From a checkpoint of a small mixture-of-experts model trained on Wikipedia.
Training: a variant of SOAP for the experts, 368M tokens, 5617 steps.
Below are experts of layer 11 (counted from 0) of a mixture-of-experts language model. Rows are named router (the router's row for the expert), gate (a neuron's input weights, with its number), up (a neuron's input weights, with its number), down (a neuron's output weights, with its number) and show model dimensions 128-191. Each number is 50 + 12 x the weight over its row's rms, rounded and kept within 0 to 99.
After each expert's rows: a language model's description of what the expert responds to. This comes from a sample of Wikipedia text that the model never trained on.

# expert 1
router:44 53 40 53 69 47 69 51 45 37 40 50 66 68 47 52 77 61 61 70 63 51 37 67 60 36 55 51 49 37 57 55 34 42 60 65 60 44 62 40 74 46 49 61 42 51 42 54 49 60 50 47 71 48 54 47 37 56 42 43 44 60 46 52
gate0:65 54 23 69 61 46 39 61 41 61 55 39 45 59 45 47 43 50 59 45 30 50 54 18 53 32 59 46 35 35 37 33 26 42 50 60 48 66 64 45 39 45 52 76 60 44 38 43 49 65 35 54 66 22 46 50 50 53 44 43 44 41 53 61
up0:64 50 67 35 44 50 58 77 51 51 52 49 40 46 41 62 47 54 53 54 58 52 62 57 33 54 46 31 45 80 44 54 52 62 54 48 54 59 52 60 30 45 52 39 44 48 47 51 51 43 21 38 48 35 54 13 61 35 62 80 49 45 61 51
down0:55 40 45 77 69 53 47 56 34 45 58 35 54 63 76 42 33 57 64 33 49 58 62 39 48 38 56 54 49 37 62 48 32 56 59 37 29 47 46 43 30 42 51 50 72 38 48 46 53 64 64 48 81 57 32 72 47 53 39 43 71 47 29 41
gate1:51 44 38 44 72 50 50 56 43 53 64 39 57 55 40 56 52 48 38 46 46 45 46 54 35 40 67 62 70 68 40 41 52 30 46 30 46 66 49 48 52 48 40 61 54 34 48 37 50 48 40 50 41 46 35 85 51 33 46 57 62 48 59 46
up1:40 43 70 51 43 44 46 35 53 42 37 53 46 67 61 54 58 45 24 55 57 56 39 76 48 49 55 57 51 46 37 32 31 31 41 41 44 59 52 59 42 48 53 49 48 42 47 41 70 41 52 44 69 50 45 36 53 57 49 50 42 43 58 67
down1:59 57 49 32 43 48 32 46 33 52 47 56 57 45 66 40 43 62 54 65 48 66 47 57 38 68 65 43 28 41 41 50 45 39 51 48 48 40 56 64 46 55 39 56 60 40 64 47 72 44 41 44 16 44 41 43 47 46 54 41 79 34 60 59
What it handles: Word pieces inside Latin binomials and foreign names in taxonomy lists and infoboxes, such as ret-icular-is, Acipens-er, and Species: N.

# expert 13
router:52 52 54 37 38 36 52 64 49 38 61 61 78 76 33 46 83 32 36 69 57 56 51 54 44 49 39 46 31 63 29 62 71 48 46 35 58 47 55 22 72 49 60 53 61 62 42 32 66 64 38 59 63 35 68 58 48 32 79 45 63 65 61 41
gate0:66 56 82 51 47 29 64 48 63 56 51 46 76 71 60 57 65 46 50 48 41 51 58 28 45 49 44 37 57 60 37 44 69 54 51 58 35 59 34 59 69 38 56 46 41 68 35 40 47 63 39 37 49 40 70 65 66 75 61 46 53 41 49 42
up0:36 66 45 45 38 46 32 62 61 43 45 53 42 49 35 38 66 44 44 50 60 45 56 74 36 69 55 44 57 41 47 33 42 55 32 59 69 60 29 40 41 53 62 43 81 44 56 64 40 38 59 66 36 61 45 65 51 58 50 49 53 60 65 46
down0:36 36 49 30 43 71 48 37 79 57 69 70 57 61 66 42 55 50 43 59 63 44 33 64 45 25 54 55 53 41 32 37 54 53 25 44 56 43 50 46 63 53 62 43 62 43 72 38 50 61 47 48 65 60 60 46 52 50 52 33 49 47 59 61
gate1:38 42 53 35 53 53 43 40 60 50 69 55 34 54 48 51 39 49 56 43 43 49 33 63 66 58 29 49 47 37 26 25 49 51 54 44 34 60 30 50 58 64 62 36 48 70 39 43 67 77 48 41 59 47 40 75 58 55 57 44 68 57 62 65
up1:29 71 36 34 64 64 45 59 52 57 53 31 56 66 35 60 37 44 57 67 36 32 44 62 60 48 59 63 51 34 58 36 37 45 60 37 45 50 55 73 48 58 43 49 62 34 40 41 66 53 52 52 60 45 32 56 57 59 64 51 59 57 35 76
down1:51 39 48 42 68 48 24 43 48 41 37 35 38 40 46 45 56 42 51 32 43 49 25 52 44 34 62 76 34 60 51 51 34 51 40 45 49 42 67 57 39 41 44 40 40 42 40 44 50 41 50 50 38 35 45 53 49 62 52 51 66 33 32 34
What it handles: Opening consonant pieces of non-English place and person names, often South Asian or Slavic, after a parenthesis or "of", such as P-ondicherry, B-ismarck, Pas-ch-im.

# expert 11
router:49 47 63 41 58 46 41 62 73 52 44 41 36 81 28 62 33 29 60 31 43 37 55 51 34 42 44 66 39 36 26 42 68 62 50 46 46 70 55 53 62 31 42 44 67 67 44 55 38 62 47 47 64 52 54 67 44 62 44 40 52 68 33 75
gate0:45 66 56 56 57 38 52 54 36 38 53 70 58 52 35 42 51 37 67 59 56 56 41 37 31 53 51 63 57 58 49 58 45 45 44 53 66 41 65 79 75 62 50 44 75 41 42 51 43 57 21 52 65 57 53 61 53 64 44 45 56 64 45 73
up0:63 56 27 43 42 44 57 45 33 56 53 54 56 53 54 66 38 53 48 54 50 67 59 49 52 51 42 24 59 17 48 28 53 73 50 42 57 38 39 58 64 34 44 67 49 53 52 61 50 67 40 64 55 49 57 47 32 44 50 77 42 39 87 49
down0:54 47 41 57 39 32 48 36 52 49 40 54 55 38 53 57 50 51 50 32 68 57 49 68 63 55 46 51 42 38 36 52 51 75 56 51 51 33 43 43 62 52 48 75 74 56 67 68 58 61 45 73 52 59 45 66 54 46 35 57 52 48 40 32
gate1:35 38 56 32 68 46 52 62 55 49 36 64 42 44 62 84 44 63 70 57 34 48 64 46 41 42 30 64 58 44 62 42 69 16 49 51 57 54 48 42 43 38 44 38 56 38 43 43 67 57 41 59 67 64 52 64 53 36 63 55 44 65 73 46
up1:59 46 46 41 66 49 61 35 53 42 45 40 56 56 51 60 54 71 63 45 28 36 53 58 36 48 54 55 52 40 50 61 53 60 70 46 64 59 60 66 40 41 67 31 42 41 54 70 61 61 59 49 45 45 43 33 39 61 48 58 57 36 58 44
down1:61 50 41 45 50 42 18 56 32 74 59 54 62 61 51 46 61 57 44 38 30 58 35 42 45 49 44 53 30 37 60 54 55 54 51 32 46 53 60 52 66 68 50 25 55 51 26 63 45 62 23 59 57 35 90 49 37 44 44 25 52 36 60 48
What it handles: Words inside place, university and organization names after the, of, in, at, such as New Orleans, Columbia University, San Francisco.

# expert 15
router:34 31 66 23 63 53 49 59 67 57 38 62 45 33 60 55 48 35 57 32 65 35 62 59 69 41 71 52 39 57 51 44 36 56 34 44 49 67 65 80 47 41 42 58 57 52 41 45 30 63 82 54 36 47 41 56 49 41 51 57 47 50 48 37
gate0:67 64 30 70 66 28 65 60 69 47 74 54 53 62 43 55 54 47 61 67 52 41 38 40 54 75 52 52 64 61 61 43 44 50 57 60 54 29 38 54 51 65 29 48 45 57 69 54 49 47 48 28 57 45 39 52 76 38 63 30 37 41 46 67
up0:48 59 40 67 49 45 59 68 48 60 58 60 48 53 48 43 63 58 36 47 36 37 59 58 53 75 34 53 49 66 51 39 47 34 26 74 47 70 45 64 61 42 61 52 54 47 36 36 33 44 37 21 51 36 66 47 56 45 57 36 46 53 46 36
down0:59 42 42 62 49 37 49 59 49 39 62 28 45 41 46 31 49 42 58 35 54 47 74 38 58 53 53 62 60 66 46 44 29 47 58 41 42 29 46 38 52 38 45 37 56 24 77 65 37 63 61 35 16 64 30 60 39 67 72 42 76 38 37 41
gate1:45 28 41 32 53 48 25 79 24 52 69 66 61 49 42 58 61 44 23 53 50 51 56 39 60 46 52 43 58 59 40 32 65 62 64 26 50 70 56 59 59 53 57 61 65 54 47 58 32 70 29 43 47 56 66 23 44 37 59 57 59 57 58 63
up1:57 34 37 56 41 44 42 45 38 86 47 44 49 48 58 42 30 58 58 53 49 48 54 68 47 62 43 50 49 33 64 35 63 51 41 44 35 57 58 44 14 47 53 40 49 56 69 52 49 30 54 51 48 63 57 35 55 64 49 55 52 43 89 61
down1:57 41 55 59 22 57 54 41 58 50 47 63 54 55 43 35 52 49 41 54 54 38 52 62 43 56 53 59 55 37 76 50 60 47 54 42 59 48 33 49 59 28 52 30 44 53 54 66 49 44 38 57 57 53 62 71 53 46 54 47 25 52 41 37
What it handles: Prepositions and "the" that link a verb or noun to the following phrase, such as at, for assignment, on a pillar, into, during.

# expert 4
router:43 47 41 38 48 45 56 47 34 41 29 68 41 62 47 46 46 45 52 52 31 47 61 26 69 51 44 54 74 71 56 58 50 65 51 47 52 37 42 47 42 50 57 63 40 44 50 50 43 44 65 29 35 57 24 40 42 43 71 57 55 25 66 64
gate0:53 52 42 71 44 55 48 48 38 56 56 44 39 47 60 44 56 47 34 76 28 75 37 54 36 34 58 41 49 46 58 42 51 57 46 58 31 39 54 33 37 56 29 39 47 55 55 48 46 43 55 36 47 75 56 55 43 53 50 57 69 57 66 69
up0:36 50 49 37 47 44 50 44 47 58 47 64 46 46 60 36 47 55 42 65 53 52 40 55 50 59 46 67 50 47 54 53 53 38 43 42 36 37 51 42 42 37 53 54 47 47 51 21 56 65 55 67 24 51 50 42 52 58 31 36 49 48 64 39
down0:35 44 40 42 28 36 58 50 57 60 51 49 49 62 46 40 67 33 38 57 46 52 48 43 51 73 28 53 61 52 60 43 48 52 52 40 45 60 59 33 63 30 33 68 63 42 45 39 47 57 46 41 42 46 65 43 51 28 47 57 46 73 52 45
gate1:43 34 67 56 37 38 58 34 81 29 31 50 60 42 46 68 39 43 62 49 29 51 59 41 79 50 39 44 69 54 58 46 54 58 48 57 48 43 42 41 21 59 58 44 42 43 20 49 51 78 51 40 50 73 33 57 37 74 50 58 64 30 58 37
up1:67 39 39 53 42 48 47 54 56 54 45 46 58 56 49 50 46 37 42 61 34 34 35 55 65 83 63 43 57 70 54 64 49 28 49 55 48 36 59 39 60 51 45 51 53 49 38 68 58 51 55 38 45 59 36 33 42 56 35 45 14 53 47 32
down1:42 59 51 52 48 43 42 46 52 44 58 64 45 39 39 30 41 30 40 66 37 61 44 48 63 59 59 55 46 60 45 37 34 47 47 69 53 53 29 50 40 40 42 57 68 51 50 51 53 99 24 51 57 60 24 32 49 59 48 61 42 35 71 46
What it handles: Opening pieces of words split into subwords, often prefixes or initial consonants, such as re, ex, dis, comp, det.

# expert 9
router:62 43 59 73 43 73 74 40 58 56 47 34 52 37 54 40 43 47 55 46 34 52 37 40 49 56 46 56 48 37 45 59 59 58 51 46 47 59 60 33 63 26 47 42 62 35 65 47 31 44 38 45 58 38 47 75 36 40 41 52 32 37 42 38
gate8:36 51 49 50 42 63 39 44 47 46 57 57 44 45 56 58 39 38 50 61 51 53 49 45 44 55 51 50 45 44 53 56 59 68 52 75 36 36 71 51 31 48 61 41 53 66 49 68 64 63 49 52 40 59 45 29 46 60 36 43 56 41 52 42
up8:64 53 47 59 40 53 24 36 52 61 55 40 43 33 68 41 58 38 48 51 53 40 56 78 49 42 48 47 64 59 54 41 59 63 37 56 67 46 53 44 37 38 30 59 43 33 56 59 53 48 53 45 46 47 46 81 60 34 50 52 49 55 56 50
down8:28 53 53 59 58 44 59 38 59 40 38 42 51 66 32 74 34 57 66 71 58 40 39 76 53 55 39 61 52 61 57 55 57 56 67 42 49 41 40 65 60 54 45 59 60 32 50 47 48 53 62 57 45 64 34 61 31 49 62 59 49 44 38 79
gate9:42 55 26 46 51 54 37 64 39 48 68 44 31 49 79 44 38 54 46 64 50 51 51 35 40 56 46 23 48 29 61 52 48 27 45 42 43 43 74 40 39 41 57 43 50 34 39 62 68 65 51 52 52 46 26 60 59 54 47 35 44 48 63 58
up9:53 28 51 57 53 67 40 40 32 34 46 60 42 29 35 48 76 35 49 65 62 38 46 41 39 69 54 51 43 50 44 62 60 49 52 39 53 23 46 50 52 57 51 36 39 24 58 53 54 51 32 52 30 24 41 23 52 54 40 58 51 45 51 41
down9:49 68 47 44 57 75 47 29 60 64 51 55 42 52 73 60 53 59 45 42 51 47 74 53 41 32 41 46 51 51 73 60 58 24 49 55 58 59 56 42 72 57 74 52 47 49 57 50 48 42 34 53 56 48 54 85 58 51 36 52 48 54 42 33
What it handles: Commas, "and", semicolons, colons and conjunctions such as when, while, but that close a phrase and lead into the next clause.

# expert 14
router:51 22 39 34 37 42 31 46 75 43 50 55 56 32 53 48 35 44 55 54 54 55 26 34 59 77 34 29 49 42 32 56 60 29 45 62 44 57 45 54 37 49 54 69 38 50 51 63 71 21 38 57 62 58 61 52 67 52 52 42 76 31 43 41
gate8:40 35 41 52 73 63 50 59 52 37 39 45 38 36 56 44 70 48 58 46 64 46 63 68 46 56 74 60 65 30 42 63 42 30 47 46 69 31 27 62 51 51 50 56 39 72 47 48 81 38 63 49 54 47 42 70 65 37 31 62 49 46 44 49
up8:72 49 65 39 66 50 53 50 58 48 73 24 47 18 66 43 59 37 35 43 56 75 51 39 70 65 49 42 35 55 35 42 51 45 54 54 59 33 51 41 32 36 53 26 51 32 44 64 53 69 37 42 47 70 37 48 63 48 54 69 55 54 44 43
down8:61 57 48 25 34 57 70 61 60 63 38 39 16 55 38 58 39 59 46 61 49 54 66 59 42 75 40 52 37 64 63 30 38 60 46 51 72 59 46 54 42 68 47 18 36 63 21 44 46 38 31 56 37 43 27 41 44 39 37 71 48 33 23 44
gate9:42 38 45 46 47 76 63 35 51 66 44 60 48 65 69 39 33 50 47 60 53 70 66 40 56 63 50 57 45 49 39 63 40 40 32 46 51 62 53 79 42 29 44 42 51 45 27 50 61 43 49 37 46 59 64 57 50 47 44 72 15 48 51 33
up9:53 73 50 77 42 59 49 57 63 38 47 59 45 39 39 56 30 49 57 61 48 48 60 54 47 48 45 44 41 60 63 40 60 39 49 59 45 61 44 54 56 54 51 38 50 42 55 63 34 53 20 62 63 60 48 47 37 48 62 27 74 67 40 60
down9:41 46 52 47 41 71 41 58 67 23 49 44 66 66 48 57 57 57 37 41 60 64 34 52 37 52 60 67 60 34 53 36 41 55 31 31 46 41 37 44 62 73 53 35 39 58 52 46 41 58 59 60 41 50 61 54 46 52 46 43 48 40 48 69
What it handles: Month names, years and date prepositions in prose and tables, e.g. in January 2007, 29 May 1964, from July to September.